config.yaml
n_layer: 11
d_model: 448
n_experts: 32
experts_per_token: 4
d_expert: 96
d_shared_expert: 0
activation: "squared_relu"
moe_layers: [0, 1, 2, 3, 4, 5, 6, 7, 8, 9, 10]
router_score: "softmax"
normalize_top_k: false
routed_scale: 2.17
balance_loss: 0.0141
balance_bias: false
init_std_router: 0.0248
lr_router: 0.000516
vocab_size: 8192
norm: "rmsnorm"
norm_eps: 1e-06
tie_embeddings: false
optimizer: "soap_variant"
lr: 0.00187
beta1: 0.95
beta2: 0.95
batch_tokens: [32768, 65536, 98304]
seq_len: 1024
train_tokens: 362000000
steps: 6038
dataset: "wikipedia_en"
Below are experts of layer 3 (counted from 0) of a mixture-of-experts language model. Rows are named router (the router's row for the expert), down (a neuron's output weights, with its number) and show model dimensions 0-55. Each number is 128 + 32 x the weight over its row's rms, rounded and kept within 0 to 255. Numbers have three digits each.
After each expert's rows: "comes before" lists some tokens at least twice as common just after its tokens as in all text. This comes from a sample of Wikipedia text that the model never trained on. Tokens count by the router's weight.

# expert 4
router:136112110089080108150086113159202134090109090104128124129126121154080105191189109128070038129056093087083147138106160131168185128143137124100120175173077157149126107106
down0:144157111143086140139107157121079108138141138139135154155122217068091151117160100145132111130172185155171179162178146141101091108095132135129133156118173153092236173081
down1:102156110175168123147078088144129157166151108077126110170074112079128132131177099122112125134072143132174144103088174160137076110138128105142080163139070143150164149035
down2:142163136135154145127109164158143131078151129111094116089137181152098160100112086107108177153096175132144110109114136143109143059130128106080099132175165163139099137195
down3:107100177129191147176121040122128192166125094174164090135139136081081141021154120122116096098117160150089142133104095129127068079119174138116171133154128155145148128163
down4:057165141117163145154178209131139117122106157130109106140145127109122139132123091117148158098132141109142129050130136119158167129114173072110115105086098127179101076170
down5:094111161130110136111115134098087158120086119097134112114094139087109144130059150094159128119067082101101154231179110136163143081143095072134151054146142147170145081117
down6:126157113153109133118050110142134094169086094091089125082084191113048080074117101110168157038099184125093131114155128137130156189129072083149096178105126077050126064176
down7:190113121112127093171201123144169149150104068153109145102149164056096144091107108107124157136105163088141108104137103158095096106080106158137075145164126109117144109203
comes before: " |", "0", "–", "th", ";", " -"

# expert 13
router:140121085100111149145142147120110144138154126134167103134136169130090143148183123189145093062165108150099089176159085117121130067145148135129123231075103111128153154135
down0:093111077105116163079089124166193142072142117086138122134096137169128152139114130137144122112118174162104095154121123091089152175162151093146106160096144169083127075136
down1:111090109087102069147132133161153114141136115164164148111134120168105136140105125201128090141081122108153135121092117123106084159159063129134035049141218117189127098164
down2:109130131140099159139086120131060070146126089150076084108126097139133146128149153115111149137159086136133144128106050122159099123077135116152137157108133147124109111128
down3:080128131191111105115098126169127165099094119109202194152145177146116113046107138112087132093143115153148084170111113130102116143187136144069120138150147081143095061175
down4:145092120112157135135114094101105120105105136152128131105127080165142099129122130116077177140133048161137126089114122139147104135122143162131162122130170143171103111123
down5:119123147124168184179140122141106141077134147135108152129124198121132138160106215232100065158099096122131094112124116074121147112135132171114206187118131115184249148171
down6:097124108172108116131124160124076173185131155160163087185212072087125131140137102109188084126078202169142110076109139147090122100108098148164127194090131137184122116119
down7:113149159124099131186145145115155109154170132138118111138126145144060150127127119082094199164127155142169142076125069090074193161075180071087099105141126110128168132122
comes before: "9", "1", "2", "3", "8", "4"

# expert 18
router:195138116127175194144172143130145168165129140123135133173143084120103122165117189135075070126172133155099153084080119100133088145156150164162163138127170140180121143165
down0:119045105141100199158185153106090124085123147161166134103079119151149121072105130111124136115159124068073108127161160137128140052153147200142140088132164101054126116146
down1:122116115135134145113176144175099103163085081080135119166089167121133160193094113066173166149092108156069140117196127149115180138103109092173073098133098189122132131134
down2:152173159053138198151170137194116178120143132083115144102125104137156145126125228158127120148141098140133143104029097168133114136148143082128136100169150125126137175147
down3:107179083117128162148057104116164164116068195197039130139186203136114186219081128103152107116148138130181141109075093109138129139125139097104117161109178122121123137133
down4:195218117118118122117104160112108048106110096161116129069119127144093088162064091176091164134176094123165142130135162084119134116168148137138140127127095143087144120122
down5:167147180109162102067196117139168097152112141106122119112173112170134167139102172114126127131147104200161123109123081130104114169156112145094119095152078130080108156116
down6:130184195074144144176198176133130171114083163115122142165100146111123117180137196127130065157133158091138093134107140107132111208141143145120140094156174172091154187179
down7:160095115159143187100144113154121117055152146135137136086115078111093089154168094074145097135080088130194129108152096070172205205102129083139120134122122169133098161109
comes before: " ", " —;", " —", " States", " •", " /"

# expert 15
router:158147133103131129194126105135114133136105147126143133154128181089132205184085131135129129179148085165150122202111135117138094094152145155093155105165109148114145135188
down0:167147116106071070088123107126090172126134100164102141145132107156136141121113081149037095148134121149155110160138109175115112169071160127114115087101176121103119101157
down1:190124137152160151097103156162114141095139128151157140116107104104091100146140159151061160129184169146178104183074141160050178144108153109069132143149177127110137129125
down2:121121130136163098055142108157089158166144143176173090141102146140118104124085147061130098156168105147145105128085089131124126128175108167115160137100116106146183089141
down3:099196162205080115140130107085170212123145150121133135109068115112074155172149143173145099143118102145154153174184100096108116139131119119104027117114158069139150096068
down4:100116066070137156148153149110148109164141131128140066146111214096142097111148106133120141174147141129126120132110124174130106136187159104189133106096179125122127110065
down5:156128117154142099155131093145120160126132126148110071140128106176094183143148165124142048110129078069149118090162078125208155080135133147187076114142094172081137171148
down6:145131131099136168174148093102162183140091120190080089116170127134138110142157155161116116134129100144122169162121118125103149165133130194160084160142087128071062030117
down7:099041116148103165131126143109148139140086094106116152097138081177088109150144139145166085138155117126151079199073131099145150089123126118172135130134108092119141131168
comes before: " ", "-", "|", "y", " —", " MF"

# expert 11
router:186115113125028143144111142157127134122135140096144098145111127087085145060128156152063058098169093099139153176063100107155137087142153133093128114088147123112087164103
down0:145112118126125099195129113204148191139096118123139114140169137152085142148092113149151126167147107109141083095139121147154132087116089118137115125161158175098082159152
down1:113110165168155067083117134113096133159054124117150160115127099153121134118159148149150156135147093148117151070099068152213199087101123102148132128219125168114119112127
down2:134173141195116128067103086116128159145167083114113144108145124085077180200150076175152122144168137115195118174070200168107109071122029197126098142101175135123135123112
down3:152094108109079100137126122109076157143134118119148199133141088105134179137151096104120118111185168084129147092159088120122101169172135141131161104122174199178186162132
down4:140149155156144093186074101186139129101104109162083128196105085116149174214114062108125081129157131152108143115234101156097099150148108140132137097172128200126156118133
down5:093105128118164164167123152162107102091135127127113094117137097100099133120090126130116098103127194120070093103093104072132136152142085101165170172177120173074163113095
down6:145159131123119156092131154148123135189177163099116106150177137116101177127135123127170041078093120105073081097149161114084111148104114167159170143130190143183107166110
down7:139110084041083111106112075117105173167149183133103136135161140121217135149104145144156117111161147100173154160144145173130149100119121163096126107122120070179168158095
comes before: "0", "1", "2", "9", "8", "3"

# expert 5
router:143124112110180128160118116099180148164181127147057129131155159170145180129165131137099058078171097090100090185062136126163143104117115135081110107146090156138122098144
down0:153092073161097041146110097153086072183083126138116136156115147134032118169093140167114118152137151180126119139189107101103150110150139135125107109163125130113079121125
down1:141077126087154164139134062159119131177126059159118104090112101115139100120091134212081081123085121106096087117088151157171186100134158128174110168128051093099142108170
down2:115125146115158096109137095148097087128118152118145067045134156178131116151090151121181131087131102103171106165129159143168132182165170164105116136102126146128177078142
down3:095118160162133176120123101139153160072159145180124112152101095155089141098106100133184117132031152166138135141178209140110122132201135146136118057123139112161193123094
down4:110127138119068115076118132090113135086086159159126092120129166149093096122074146117075068113105145124135150186093124067172103170097138113128142127148171143179112136101
down5:146072135142107139167130161107102096155077090154109138061126131113116114151109188117094165112090149153111094128138086132160146122117135122130137111116134213111122146203
down6:103141222170140138134143074170138138097125102138105105155153169154161131135122188130165170099142134144076167116152132115144107245128168116100183117130097082116167143130
down7:150053145158110101142085125068124133137114132157087184097144129101126133138107099190137127194078131106164107177142119089109153127124108133148132145113180091138101120187
comes before: "|", "8", "2", "7", "6", "9"

# expert 26
router:151109118116119108147153139130156171158126110156109104156153157125107180109067115126153081092115142163126154125141123147148103178140124142091102070163124148024152133099
down0:106118165151101126069097125094091123144141160175160132167207100115101068139139149107093096072201096126153117144108150138174201152114149110103167109135090141153107152148
down1:126120120101093092138075120174107152129104111131087098139177143091151126098112171154116174118164081131131164088122149151178147111142102124135169134140130122054146156118
down2:183157142135143126125090123091065096148101181124112155122098090159075130145143120069124077137177121092148218150116062170100105194195101100141206155153153158087066149102
down3:121123146109166197093157058141137102090116187123154146164175126153167136131213058116095168129192099088130136159136137098116116113104123082141163111140154188060116096153
down4:127097117124117140109163129119111139139178131104121110143119109136131171142064150098088094158120157172152084129144109146123137142154121133247058086120080175149151195124
down5:140131112115154163164118147144146144152103143081151151124073158131115143118064149154141153152095114145150086097131113142135088069129142102188156185109131130087194164176
down6:147207125122145173177106088095083097149065071101107092146159181115133113103148136141144144174098146110123142135104106143140078128126088106136163164155178205076135106113
down7:131129138137123101106178142169129164114151148089118149148168135169141137079116178154210122064117149128180109135110091103166196198211122063113139103050172160116104090171
comes before: " ", "6", "5", "7", "4", " The"

# expert 7
router:176146113110087077154118175194055161084100111091125086100107122202139106130114045128102119154164095090140142087113117072181139092089106117151157128160137127129112189128
down0:133108114148110103144063117085129114152080138182145138214055118126132146125112125128121177131110127158156141125138125138136085109078078137105088121120176161162102123122
down1:127132122080067137106126172109113155181130137126180071076131134075093106071109129104090099136090108141109157153111147122174163123137131109124133111159160135132154144142
down2:142152099127107162137146108074122137121115127114105121151117133144130171141162154103128094095047097143173110081114087120132128138138159122236105109164113156156068163149
down3:130077104129104156125167081133117121123161089103120111172168125113133128188150189132159095125190139199066130135147186108112111097067084145087139107109097120129102151220
down4:181146140119128134132152140181098126167171115137131126106164147144100071088096120139118089124141062169100075076120092085121143138147169137099161120110097110124147121149
down5:155080109115142091165149120138094134116148129122120082167123118137103135131074120178175120040141149129194125134086139129102178167128145100148170054154150124105113095165
down6:170109155095118124151089117176125087049145134123157106121122134116132116148128093173140144104117098122126132146113109159118078144105139111145099205117136136066131157096
down7:142117137119126114185088135090093093142138112196193116100165103173163089097178158118062090086169121051160179155096132103129125082121075158113123116160162155084092122141
comes before: " the", " a", " his", " be", " an", " first"

# expert 24
router:138095113090123165154075114132162130130101165118139145046174144121089169095065076193108110092145071107132192193114119113128154110088132154130095117097111168102118101144
down0:141165162066164161075087149089174088143095139143090123173170111136118147142125085127084119113141134163159172182115134125100167065079178148122134063141168133120123143074
down1:170120107145171156121133135174117125176140103142196130124162120144127131134176170186044103104110107149095089172165118114174128180131143105099155130121103083119191137107
down2:091192109102179154102082109170126094105137146172094116146118114149126138179041141110141116109147122135133166147142137127085125150116133164142171149117172172116107105148
down3:146151106161106140201111131106225169121095150170142105166176129088110082189166163052118103156178105147092119128130124091078139147107083056096087167196170135142132158150
down4:106118105121141164124113134126120121143131132093142099077054180115120119121108082089084110128153163140085139158098157117140147096096150109139140123151135157095177065079
down5:165136094151114128144092138135170144137140111119157206121136143129097101150148140145168129161116117112127137183183139166204145110104060099135126114157141123140104131130
down6:146134077109090160128119128102168105110113127123115140123162117135062156118139102121169117135136164183088162155093119138151109053141136098135141088155172108129200134102
down7:094161104122102132121095116236184088063121119162138083145111113138189130094110075125122168161136104159137103092081136107161137172132125123170196121151137154138171169136
comes before: "|", " |", " |\n", "\n", " (", ")"

# expert 28
router:124188091156203125086188129165146158065129084140110108189187134122150122137145171151151221072132085051098137064172152060149121130112170119126100098126152082229111138163
down0:097080127111138078187149110120086136138116137126117090152103162150122163171128154149133118053146067099123128147140073079173112107075083172112157108125163112096107107138
down1:125118061081132133079129147117162175124082142166156121157142135130128110152127145108131080137149128129123075180119104176142088132209116161190134152137102129146140099128
down2:179121129101099093140124117114120132135090176141165126176129129094146132093140111171107136096101197155153086168144108123158147035112087110136122156117171131005155137238
down3:123163185097110119108188126096174122084113147149089124096123169097124124099188127123134129173138146164152118115066129108135171105136051147123124154167161081157154083097
down4:149099154079168177136126116140127175175074220144151161103134067126154098163109085132124086174154137120097084128124067124106095126126137104089129111197181078142161219120
down5:134115101194083079147142120168155134103143096092161126125130132093105152151155166110161129108082121127160070168150128128153131085147157176107096156138088115138123118152
down6:171138093122085099144110125102116172158091121137138063129164120141067082130150095127111098084129070078107130128137116136127110151126160113129179124172167125180125158166
down7:117174121111135126145064062154118045105149199167194080098125102124145110121124121139061141112155113125112164089077108127101067142067182172226161120074148129123106129197
comes before: " the", "-", " a", " and", " which", " but"

# expert 12
router:128135102095082063085113139149047155171119136108152052131205144129118157195107111134105126116117144157129106122078171135154104129158158108107177131136198144083174173180
down0:166146028127131112121125152132114120140122121186119145077086059108086108137116173157139122133071055106153115093163113152117145091117118181133121101180099111132118170073
down1:132110122148065100146100137144123179192078137158109167153118158140058151073123120178140140095159176071142114120152120171145113060089162107048152175119052106107122110147
down2:159151135156123107112148046093175126150125136158161138140149102108111177147130066171118148155101099113118120096181090078142112092091157155135133147122206112145120114142
down3:162181171152095113112118175111140166104160095118189113120182104131138171114150131097104109126134104141100132093110129136143082124103104098167179109095169117120163099199
down4:087166099129155152175107097127171080063114149159097142154110122122144103132148141109106113128082147100076138138171146102072096139108191104194085091124151163145178062136
down5:097155135142092128149130138143147084106116142119116033157113109158160134120137182104121118179048187197166138088110083076166098117142147162118210188156133062125143129056
down6:189114170122142107120125099174123125115145143155096109090128131140156127170165127135147141115127133114149171113130111145189145186168163098151096123158083117111109148133
down7:164119069144139132126175123163175189167118165150107129129165056101130091211173159145080165137094109121170085139137108158125166117174121161126157106125042165120031190104
comes before: "0", " |", "9", "2", "–", ";"